{
  "num_hidden_layers": 15,
  "hidden_size": 192,
  "n_experts": 128,
  "experts_per_token": 4,
  "d_expert": 64,
  "d_shared_expert": 0,
  "hidden_act": "swiglu",
  "moe_layers": [1, 2, 3, 4, 5, 6, 7, 8, 9, 10, 11, 12, 13, 14],
  "router_score": "softmax",
  "normalize_top_k": true,
  "routed_scale": 2.5,
  "balance_loss": 0.00389,
  "balance_bias": false,
  "router_z_loss": 0.001,
  "init_std_router": 0.0126,
  "lr_router": 0.00156,
  "vocab_size": 2048,
  "norm": "rmsnorm",
  "norm_eps": 1e-05,
  "tie_word_embeddings": false,
  "optimizer": "soap_variant",
  "learning_rate": 0.00622,
  "beta1": 0.95,
  "beta2": 0.98,
  "max_grad_norm": 1.0,
  "batch_tokens": 65536,
  "max_seq_len": 1024,
  "train_tokens": 476400000,
  "max_steps": 7270,
  "dataset": "wikipedia_en"
}
Below are experts of layer 5 (counted from 0) of a mixture-of-experts language model. Rows are named gate (a neuron's input weights, with its number), up (a neuron's input weights, with its number) and show model dimensions 0-191. Each number is 128 + 32 x the weight over its row's rms, rounded and kept within 0 to 255. Numbers have three digits each.
Before each expert's rows: a language model's description of what the expert responds to. This comes from a sample of Wikipedia text that the model never trained on.

# expert 18
Pipe separators between table cells, mostly after a team, party or time, plus semicolons, colons, closing parentheses and dashes.
gate0:175076107120186136178127170138136126150134081122100133164181146102170121111124099044123132103151171101127156171169177192124104159158115077132167142164135064127112158193091138162076087120104163154129068050135090192151181062105114130175105113135155183096142039111141136123075115103094121121159159123184119110071065104188111109146154137077149120120116109130106149140116144188150113199128165156114084121108145126107102131159117142140184150109131103162093103118130161143157115093148128131141114106185108145175152068145111150100123099154152145117149086177103113156117119086108102151
up0:128099142136126150178154139080114180094168198131123110119165135148119117057130046116122143087138168144089142138159178160170142152113121136211140126150111057085145150171138065149119100157158138120136064079108107122132128097103082150176121119136125153102173081163169122119094141137142111116123147113181178107137097156200092133149201082209185096139110139138174183110115161075096141148117155058109138101134083164127123128141152187153142110161113136167062133111137130118127134114172111149153094098145062141113164137232105124079161098123142150114135098146099120131138140130162137152
gate1:105111118164169160103124200081194118137117134165099129175138112126089120077117163124148116075126215114123211147114108137159216142108130159123160110095143141151143125097162162089102099127131131145113161069112143132166123166122175122135118131189126148166123150141121144197145179132162128106120126142163073144184118113166109127149122092149160128109100110151092137097130140133151157095114079206134094105110143113159171168101127136138085136096130062106063170126149198143139139133176174129125068091139081109141135101135098124132110183100137136131027072138166138126196174194122090143
up1:191166145114092092136108115162085145108140123079149104093128153120199148199130130123106156161128091137161052126119120089089075167104087100115122149152102068120108137142072124156160157140149057090165088140151116129091133100168072130116129142086173103090144129114120109093056096136139088138185135113121133083105133092104155151136145173088134135109133170108095109146150122120131160152135172046145180130148110087080104091141127107069203101193108162103151104134136071133110136114090112133162161155106175136100130097119166108170130117134069113168215188109151137118096058075137143155

# expert 40
Second pieces of capitalized names after an initial letter, such as Europe, Eberhard, Esterházy, Vera, plus whole place names like Africa, England, London.
gate0:130093154149112085126160118159085124097102091102103171146166136148112168050095147189122091110099145069139130108181136145217108143095052103114170097141139129136122059111086112126135114129067173193126094142114120151154115107184127113100143149162137128152119083162163170145066117180124068124115149116106112153137143193138136143105147140112175105138097112138157160137104085138137100103158092112139145156120117082066213129095114159145122159133106150131107110152155110119170091147097154129143122058110098105111115143117250188109119066080184171126107095113113109101168106109148147085
up0:096166164124140091092128127115118115138115108097117153160124170101059222125157131165108134141083166076102100134124161123183113143133103187095138090109142151154135095102099116124146111120107141127124112131143064138120134144178101127096082146161069074133154168121122228178058116090103058149150184073160080149043175132081081115123130150140152132096104109070124147144079117155094113125123113109112178128144100133072134152119101131195152139134093129173121139149196062101081197164111162123123158090077141139108115103134164109126141102108143105099099103102123141099203098120137162111
gate1:110145137165168097170133176107149174159129114074116079111164163089142172144106123146081088119132126094097083145177098165136075130117149095130079138179111125121224167088144121100093135099104093142110096179092146136133116093131178149095102078150096098097115101111120105094187116136142155126135153077136119122066119106137095082155138190113173085084098138043144157134103104140085120108120153122171160170140159123123130150155196110182124187142140162140106149159151120113119162166087214174192111097155089179171146123084129084122151086106156168083093116110135123087149129124111054127
up1:155106127088094130120098108114131140104124108190082178141119095166126063107156091108127146130198104124143170136116144106121207143167153125156170123068182131127071136184141125113133091114120147109117146095133175150087150166155113117130136180108127093134122149125153134146140089148102102111180087134120158087195102114179130179105177122139143079185140164192137107122078143175129156121121159092155114095148135160077158160123067155061160112128133145118117072066077063079136123075104114094112197140109201162112168126155086185159088113137116082109179155089133140126098098120099177091

# expert 31
The syllable ver inside words like anni-ver-sary, Se-ver-al, Dri-ver, plus some other inner pieces and the words However, can, though.
gate0:131149139158149101101183109130172157094143159132167050119133103129096130117112143192084141142138123069100109141111124202118106158143092143107143131077181190131156115097115101110130093119168151119142107035125112143139169149188105132146088109119170139077158115080059088152110171121155168182120117115128094130137149123138109152151109156113161127151147193145089064134116144122022134138076105072154093126145152122129089082135068062132147085123136123085091089190160122140138132127094126156173137143134147134193147133169101104140135097232179097144119112153128176104099107123097157126
up0:190104182168114175073168125072122155078177112126144133115080183055126094121160132140119067113098134110124164081135124134050142184124143153146153145068179172115121067192144103139121140129135183160122075141117101089133145093178120111119100125072107173117123182120081123152153120136100092136170176128137139155125116131138108089103109113132114133137172137114107123183128144085135163136095148105147117122105101097127120126131042121100107116144132155187091095169139166185168080124076100149207123120160118151137054154167117113132165129172092081164143132116132183067157129162083174113
gate1:116147150146098070073157146065122090181060164142134141129150063173126155183130096166116220133081138103182154134115156137143193132146151069105096109152172157098184101173136135195070131108120145134117185179143129148084127103095136129111143137139138139144160144170186179107128132172159158124114092063115079139069143112107167166146100105085120139114140110183127146105124139086140219114174178079146122174127126123151129142163121152159123149145116092152107149109119150144134085108111160097153130054120131103188132099158125129132129137094074161122177126117195191166106145093133123144
up1:116106131159114115183126123140133056131109094103104093124116117175077141121129150139150144084090133166135077119062157095087140114117137153131074172168132083174116122169119137166131128117169109104151140171121099174151085167093110146142103138137127102167115165148128187125071172158144131113190106124096149136082165138128178144132123103163087122158097086154119172100112158093069172155120114129096174145176214067158138136132123123080131175140075053146162112125112094106034127094153139103151160065129098160175110127107078123075148109098143097098136146092146153183080086073059140101

# expert 7
Inner syllables of Latin-derived or foreign words, especially g, ci, equ, ig, as in Af-g-hanistan, S-ci-entific, Intern-ation-al.
gate0:167135118181164204086161127143085154135105139142138098150144127095090071114127069118114132119093107106113192114122147150148076087113128118159087109121179143141137126141077166139099128094161162120093147194108143150077060147185088146175111131133051159151117122061110108142146148176179130071176140067138156134181182137125143103119120104104161128128140143151143120150100118148098125129170088128143146094123137113095155166138120131168142076080124246157081082123171105090092169123084090091103168183117130161087168141077099095070138155106166156132154144146126184125133087113127139093
up0:157095079199127184135156122091143136120148170096211119114081111137134078146104140153111143143067115093136195149082075131118106145162151056159181127101165150175134128157091074137108111112092174122108076120101173175102119102189103102152067093113098149147127119080128123232073159142122155115145184085103151122175168121088122133209156155092141111186134204157159114119112109118119101101139100152141118175134118151106181158085162080144099144151153152137120105124148103103162079099071094150123102169136146119080090103101100153120158118124170108094119132123146149117172125151156143144
gate1:117129101119111054123135141190142104112162074146176111127130094154116080110118124092153136162082148029131164137161125105178046132145167088128146080151157131144183143112136133138146132163136089103158209104109172088150145084150089044145138159112134129120134126107087130139096114086188125146081064169111111141140128174132120080126120173155132149137150128095119086166063120168171144130086190152105139131123084107134152109114109066091088109180125063077119147111084094111114164135213217143069133107137172081116097126143134131124155185130117135147109161141133115130152137116120111148
up1:151130161121121110123124081066121136077110106104121130076072129100130070144136116118143134116132122194114166068145128114118185085103093125114166092131194066093102141103073105172148106150126071092177151037130101129102130120160153175138141126160174066082113105063193141099121199146146160087165108102145117140112106093177140077112122139141149107153117112174154128149133105121121111174185119063118089116185099108148120087140120152079106160120118191159085136123115095128156142152137088167104156148160088119108097102130133123199166115056117114135103121172173105185126171126102118064

# expert 5
Word-internal pieces containing b or h, such as the b in Istanbul, ab in usability, h in neighbor, emb.
gate0:115142171119094131130125114047140137152133068088156074129125110054157144132147127084186113125101130132130108117166117131144104123131100085095147152094163133122101117088131145095198160143125116146125171091171076166147148120193144163208115132124141097107140119067161123162177070126143124142120091157128104156104090152089119109109089107056069123107126147148109106057162135095134121084137169147172094127101134212101163085148145120096117161065052122143154094117103120083090107142107121146088177133050161156118104158084092071135148131158092151062117125084076138127148142130183108090
up0:135112139120170106078178091163074108186128120145077174129132125135135126123135109155068151083095148149108123085107124105125120126120139129164110096154079134129178137121097124134038119116155096093123060140133140118095097158079120079069082090142156139146150140166114181099049230131116130094120130084149129143121140090143133144136152136134185132130143112122146185214087130177123192167121123132102106182151112079156108158112110104141121106166170124121106128152215169174097144146157158127108150073203094131121175079153155165103111121148137091172157119150176107105187137155082162153
gate1:108116069161156104124131182116165118149169129168141152113142126140144080069142145187145120127128093137156174073099163141164145171172104106140161079118212183152092123076107054138124091106110107150099130138139144141127194116106103129101110168132146134144140132098145145103134025133182103145095135128166055122183037101131132167154076123154173121136161114111149122205155128129101121164186140140143173175111155123092112112148106114087118101095092102161133169121102107107094070097109074147087112081095141165172125117123101092134103098193104156132116087122128138213175137133133133130
up1:129143076169145153073143076081075119100065121151137160121091124127142113176089115060119132125122051125065130144156160190146128113120152150134076136115135151084123117169105148096121120175119199158164118125187143113131149118121133117134130077169130139103077076134109187159170144100093073142166127103152123157034130145116121103099145125036157167117158125150104133102089063139110134065077099063142113131126118177180172133124131098114157133119138080096096092176193158149099149125071165081167159158120084093124157150149104142179103150108113098153164160121108119130132090146151157097

# expert 17
Punctuation separating fields in lists and tables, such as table pipes, dashes before descriptions, semicolons, colons, and numbering periods.
gate0:165065144127169136144148134137097185159103097066138081122193108171116133110165099142127154047157159091095118106156097101153154121105145139115092139149146081148115105129057097085095053114136105134150113149096104157102090133126101096113114117104173107102117153111144140108129220188109121133112141122142156093173108193067143087113152134103164121167187126111168105103097118163148154027092104113151123142165095077146150123093124128109110151073129155094169184106143092190120127127143098139104124115122080128172149079121097106164148195164144134129111164065103138114134183086147179187
up0:087171090124078117151156115123154125140146131105158128084096143089146114085173120103138144125090101170178160102081121155190155143078154129091121144118141115106090145066141189144147162159170130119145178201175151105151142120138148130073125105179091135138103113119117127161099117191193115174134160152207148127124202115124110105108058052049101173140101078155113158129132126103135078150122134115127115084137119063109141164094134096195116091177097076196091150079110162148130117096108131122096129147193153079093070140155139169085138143117129088121148084149120124134114107143101089113
gate1:100114219090175067093150187059077120196133091139096157158058088169188106096128141114128150137136074122099137135164121165163089102119153197135159134142140074113134124143158129099159133121124092104097117132125126173168095154157156146169112098119103086063068130178118150167144056119173107111145106099155115114086150114093161135179107154154135139191105136163144157082155125148152154119093157120130165108080113101102119078114123138107135127124161155122087101192119057155147157148210147128126152103175135107144120050134108101113107156142117164132092127157162102106179077105112136175
up1:109117135125095119133117111122004163158129139076135086139077093130114100107141091171137075099126126151159145133117167140068133088164147096076142174148100097088151083146103099163119116086106143164082143135156130136063142121160145117166125165088135213148132127106175184081183089112104148095165053117122099127134133089133119144159084135129149159096176119122155103113110086177151150103148075098148182103051171101120113129098114118098092147145100196221198070135180114111116136166120151120121143119101105143113127060162122165122094116139122092134123133097136156125173146138158167155

# expert 16
Word-piece syllables ending in t, like et, ot, ut, pt, inside words such as Tetanus, photography, poetry, meeting, plus verbs like set, put, make.
gate0:129122123150113098087088123168172158103096087148122142131178131189128115131164147091151146069146084123144151179118155162172163157093086106133049102132200148114122084086109131102166166157096135201118140164154117130115095100134177108107154099082157151131130167166157149143155083106137189136141143151100110139139130143150109108103113105119124115131103106104133166124086163175154135094111162135182130104114200161184163165130183126109163144140087156130142192188144055091044141146138117127180125141163097158143109137110149132134123164127106182182174082185098117077184174177110188087
up0:107126105135133173164153131124113071151127144115123118120097109106083168143119127146075138187121140141071109107123114089089107109132150118105205127098076123117118170123106127155122093134139126067152127129130148131114143151128082162126085136150116126157119083080111109094131172144122083101104129116183173102091147136111108145117119182158099102136174127166099090156115075123077104150145058097076114182136074088104124110131079142141093099096190087172138034091130172124220133134105088099095146148089176113078145120161117105125113071120175123083055160055153154211107143111115078182
gate1:172164087132119152104145147095105151150079162169056121137121184153125100170114152076095167126089085118146078077070154169125163146101118079088180192093144150192101115128124129167096202143108141137112129075107137124168136066195177070143108143164077083168158134136151178104150204132168123070140118148126160168132137142125128083154112174117175132111137123170106153134141160099085120153123142136088204145082104154154097110091178138124112150131133117150096169097116142125094179096157162162111118145104101143140136101110168116032138130130168085150168169117125106188133128098109115133
up1:195152101129143111088143116142099127143069145182099144129142126163157122109095120097046085096156091113161101088132188136168167106108101097112142152037122103130195100113129105118119164085137082114118165105129163060100141119163154127167133135186147119135148112116148155103104119133128123123159118115154159150123078159132101111093083113124122185138141094123105098159152130087111128151113160211127180157061079201150133106140132078199137127110167129123110168112120101086061201096164195156109136153133101183141123096105158132115122176133188090143179150101125080149172108130118109054

# expert 54
Opening pieces of lowercase or capitalised words such as me-eting, me-an, Me-xico, pe, ph, ch, cl, often after to, of, a.
gate0:096132130093149120125084055118102150160109099132192067184082168184141118139084092171105100180149113090064160128081114148129097160066153116162109114158114115137173167194133186103155177098144147102157115217106151083190111122128159104089104154113117121147139085105124156109167126151124176157150098144104108151149130152152135089159121108133146108099121098147138130181173124075128111202145125107135082141139136144165146116071203159098174136155128065072091143137147127107129091133126101171104169097115135125171140163149160088091156144115188165086156082165147153136125116093075178151
up0:165160127149185143131198164074115150159154076134108177137113175085083147125172168120137110114147129161157133159159067139148141060150091141156107146093149090108156180148158130103113121100084154112140129151112124116118151105125174202115160159107149121131246115105112188156143173116069157141101070119129128116097164161088116142151130137154114066185125129098128107170146190126105132047160095103117151117171075113162021126122101173093134123124131166145118098128108155121116151120093185104139103091109097085139167139126128148101106098192136112099114173118168153174072102115130109148
gate1:153127143120105134208162139128133098183079208121142102138119103156137087160187130121159094125154097088074135102152137054117126169151121093164154124101140123119148168139105111095112195189190168115131156115099181140147102194102101130117115156092189108090084148171118140138118156147174109147117124125117086142151117127170111155176149129166141168132143073076079024110131140145106203148134145109112056127165154176124148156172127123189157130096163126124107137134082119172137142080146141154126181119123128117176126115133145106112140148136129159104136157130114086211106066056085114099
up1:152138129111115126146139130153120091175081151130136120132138154101139128134187100160143126123157109103109099122165103078140093183142138136186197122134133099133141150139075120104106199167144088154109134123084161149151077147105119128120090140128175110055093117162052130121112107085162143141147146148122102041130112101172109167161158159174110157138141147055088035103127148158135171078140100149101099117146111165126127171122094110173156151124122139084109157131093127188139139051119117148168166093135115149161167165154181130094117137088157103100156151128115124255083105125107075103

# expert 51
Word-internal at and t fragments, such as Sta-at-s, elong-at-a, form-at, fe-at-uring, plus capitalized At, Art, It, This.
gate0:171137124135127088132110100174098073053176142122135111106159143148105139081165155123149168133159088110113126108157178090151160192148155129140106169135141080128115145140096102145146183174125129109070121115108139098179107135130142120107093084108092068140127101122167151107057139126062148124141131123211131141118059139142176121141136114160176077213106133100110133133108127161150115201087108122154061158093101111098116097089207108143151121147123132152158122192154110060094144122178119159136156099129114112152124056111192174076127121147116110135090128157146152174123055152139186162
up0:155119144149087136129119097158127086081173149110152111119171147128063185090129177115170175149177120128110111122127167098114081140104126158101161163149092085108134147144084130142138165138141168116124119084119158141173115194121096141069070110100139079144124087124148186125101144104096149126145105137207141146150088118167183113142127139129158112235149138120098126117062100137091107171089136128107061167069095117095116091118156144148131114152136128134137124149118137065091124139196141164116114115108092125142151093104199159103143109171111164131053105133143172205051083159114150200
gate1:106116173137163114149140104143169133123054123229156046138136111139119098127146174150117160152134117119160123082187112128155112136156122153065133126140093090159178070124102150122094141097185146183184095121109123134138207166181126096134168159124144094134167153084086152159193059114153100139052122123138117084081100094137104104149144145122152208086106092149097131074100148151085097167156114131150195114107131136131135120134110116109108099173122113121132077139107155128128175191173115163117089158134118177139155138075127134111084141162142142070128173129122111187140180143128168165
up1:086198132113177081221144091159158051160154134150185102131080165063085143076156094139109149131135068104135170113111131079119113135143137161075092176081090093151147063087106101115094154088157123214133098173139121122140191159154136109131138158115157115145112087085156173121158126137158156083103111132161131109095123111106160128127176112145154155112160144134149166125161143179097158134132169159119116163131159116123133093101147114171113138155123091143128165137125127120096166089139167208195117139144139145164163202097111147142168126080133066113098114131111095148190104118129156191

# expert 25
Inner syllables ur, ch, er and starts like ex, Ch, Com within words and names, as in metall-ur-gy, Carmi-ch-ael, Saltasa-ur-us.
gate0:153110169127140124148088117132140167150072050126150171157133098146065048097162134113132115152147120175172143151135122140137130127122142116120175204082161164140101152132147126137120099133126139075145116164130145197121147101130111137161152056111151093102125114120166108166166126125107087112105122129140151132133139144110126130160132156098114131153126171113090196146122177235215117157137100112144120124065118149177133080125073137089124123099127091133077096155143100129117118130144092196100157173026133058120168140145114126068087069110098102119081143157051087123084105137116127095
up0:155097079143155126098127079083160140139133128153153151130143098182122072102125081151185129138138143209152129138124132135224161129113201122144124171119141166196115134157125129166106193132159144060141147117143092183116152126129137134108105160122211121123132143114136152172170163110166080108124113127113098165148129133091165177138105161159136163107098117112124185136145090186137127131118075152142147135130110135088109085102132114063075071180152159164114131161142040102146095181128110127117112136090089085085119163150140045095113136122144132073124100099132161104087068172139085068
gate1:118127095102128137100115144090059110121095111080087123161143135159096116098090105177077108090155109162157104157119151171161091163094143135127093164136167109148143112120145153099136124149161083095083103123088136100129143204098150086091121161149128152123157095119143142087148127093098119146121187089157203091145087121134117136142089161160154099121086094122175133129167106114135111130107150115166149105141166108144167134161127110117102106147159063141112153070118117071133167126170170085143177106182101061088119101154122041167155105191101150172145148145042200024111134137073114156
up1:109138133085045148090121130148133176172132161137140090118148154144185066163103117177098043061102136156128104160097108166129129125085084103031154133108131142141134131135143148084089132111136143045141138165169115141167128187138114172090132156126167103115179129139161139094087167107158111052138082148143063149064090128173184126189147121138084165143114100134168097152139133168172157148164112108145097157088121081121129125097161162163147107148073103109138146087138097138113130135148091104139128143118128097055158097141135151122119070072077155184120127175145073100107130101144130136

# expert 62
Capital letters and Roman numerals inside all-caps abbreviations of organizations and codes: NACAC, IEEE, UEFA, IUCN, HBO.
gate0:122194082162119077104097130092132138163101150162120122135123138114091130141100113162112189133162118070119119187190135177167179143139125125178134108103099078132172103087089101166110079092116140089157154051146105135175162056103139211131160092146106141188196100078176156164116125130145126110118134106182113132123068123126113087127151116114072104054161154151063125139099132120125111168145124093145132141102128124124220081174133138119093080116121069141118157138107116150114105077109181083151143190124174119145162093133155110187139107120125123189158161112128134125142121162122152172
up0:146142119082184149090140087065131159106128115125150171154213176117094144082116093198135152114135156138089161185159172095145163076104165159176078098151118155112149150121134191198096084092107185122132190092119086111132147123109095143172130070061158136140107157091131159116129085129104134133135126183154131130101201154110090130160119114067166119148114112100134102112113129126131107160125125098120091097088144109070130147098122101184071171198122133172117150143142104119140149057100142110142079126162095130048099161150168153181129094093126129124183100147156106108136139163077135127
gate1:087103104098150148153156120133116153116135126201119144121136150194125138138179161084105120097098189118117133115193099142132152142171153125157164165166136112089137129155094160092135126147112133109170151141113161118128072055063147180099112122178075127093178073124142134134179185176128157131155087160168131120109125117114079082121155111156120146152145082088164141144162142142105095148093137148083175092066183140170125087146148154061110122110077132145195148162122194117075184121192139142097194166102109088144156116190096164153156128146147130119125122143064138126149105177131157202
up1:122162121160132116119097154132137111098077106083143157140116125056133102124095130144174136160146061130150108174094140143113123108149148128072104104083101144141117127097147096153129078118139149159062100117120104123154177206159102104156132161063176131173086165135143143122108125100166088158096167103089120100118132122170141209086161159153097122116095154139094078113091102134140148119139073087147108139220056142085159155113104101158140141186183085125081121078105101138146102161077118110163071113158165154082112165083187092120080131078098140152109123112187071124111139084117118066

# expert 4
Pipe separators between table cells, mostly after numbers or empty cells, plus colons after infobox field names, such as Density: and location:.
gate0:157161107074119160077141138113109091181154157102116145137088100120154133125160081169079145115158148171148064077158170065133158162133129092198050125095082093157130100098101208055145195141111110109107124151190136149072158122157124136120085131088082133085097150165131120128062099106127122164172152146147137117114118133134105118076138103123139103056161086131122116111118116102116162166113158126098079112102138153154108071067118133098148146077111176126125161145080123107088144104091161129192082107139193128195182133115081096108118099180137146161120138111160171093146111101115147121
up0:118112123106123124070166127206161080085120145088118179131134108146164153096143164159137126090104116121217150211159081159165144141148132121145123082149175155141123069158097128175139107155152083124104070116061161130119149126129163097134104107089122171102161120116150168071149137112140147105139133139172096106145165091162123073107139088077069137116148150107104095135138145157129092123150185034133148135108111154187094089104142099111124148184145066068120132153110138160134158109158092126131140136152116094110202112104135126128080154099165096163064122135173191206138167114119170155
gate1:168076165108131093147148088119118120143079097100118156101173100131081124119151152144084101142203085076085095159161154140114123096166138167131139112173111163115139124129155071062133148126130030180134072092214120085126164108132138128102093139140165139135087101143123171096198078101111131130101108149118127136105107144095094151110100134099085105087113101180141113107101147103123137100092144145160154137114075076122115092165129118106103113112075152152131154089113097079131095101145082107152129188094182115161133116155142136160078136192115007140081119159105112070176126156154146120
up1:113103146143142161106111081130119133123112117096077161098111089144105125106153149137110137165158106101137118154146133119173137076114136131144133133177089118136116105094155107054107151130168074143065130081195149050120136146126189089090126150135134078109184108142155135125170122117111195158079128170066103149090119091105127161101096106080075089103098102170101099109136102094109122066175157120133147122091101120083106151196127136138071141115104107147104176055094126132107150116158103096123087186111176063138147118151131073197050135130119063103060086151087111115129093163171136103

# expert 1
Opening pieces of longer words, mostly prefixes and first syllables like de, pro, di, ex, e in De-mographics, re-de-signated, di-ed.
gate0:052155157096158138128139145236137060131115123087132106104069106077188166166107113175112158114174118111115082119153068146089082188118087130096065114152136165146158127145100115139090111105175125100132149145135121098127142162100157070108097147092165144080137144133134178167100110141131164161183166087088100134138056114138128113224110078145138153143135096109171192096160136156157176165120116162149094115072159144137144132158125092184098083139154120150152098161122150147149141126121188160146116117120123114080131162088079093130175091072119136079171146135124123104132108121136090094
up0:077048146151126107155117157141163092135143103134133123074101111100150129103179134113187183114150176116120067102125123119128107152108126109115114112092150155194139118102178186105181124103156112178106094125150127113127143169138117107134100141093137118063142149157197100129122123144143133170151135142162197160208136104067133051193202100140138149138169104171183153082140100144147151154101122115095092131091139179121093166175124112161140100162117134110108214140133115160143139164154143175147128132148145094129053163096113155151124114111097120128184134165113084110097091197202166096
gate1:124107184171063186103164131060109101210136079110063133148124115146140095085114133171107141069130127060116157149143135140149161091118108189181135178138143157126149098124105153126154131181141164124154107125112168075167124117143073162095150121104088086168174138143072096097136093104137150056151174148105157121142131154093134167148099125135186146144087159133083157099101123141138043102119148114124134133109135096174177136077196187153149162135104098134131143130121103160116139173167160115099124135107113129110144142157139171097181115157162129150101104094017103095136118150193137120
up1:132131126148154058179102161150219094117162135153143121088161144100107185134134155076188088116133167167122109124091104057147121161158117055137146173148153109131106178165134074091155195084131183117098159103121119119105138165088163095082137190130169101095090148108150149219130122153096153137128091154067131114169146161149141079133107159115117153096140109111128049194101189092120224143080137123125121086128122185136133129134102115137098146102165127167146162133064130122111107143108085073151127138157121131160095117121151079154140113070100119157151113128142126123153163097119106123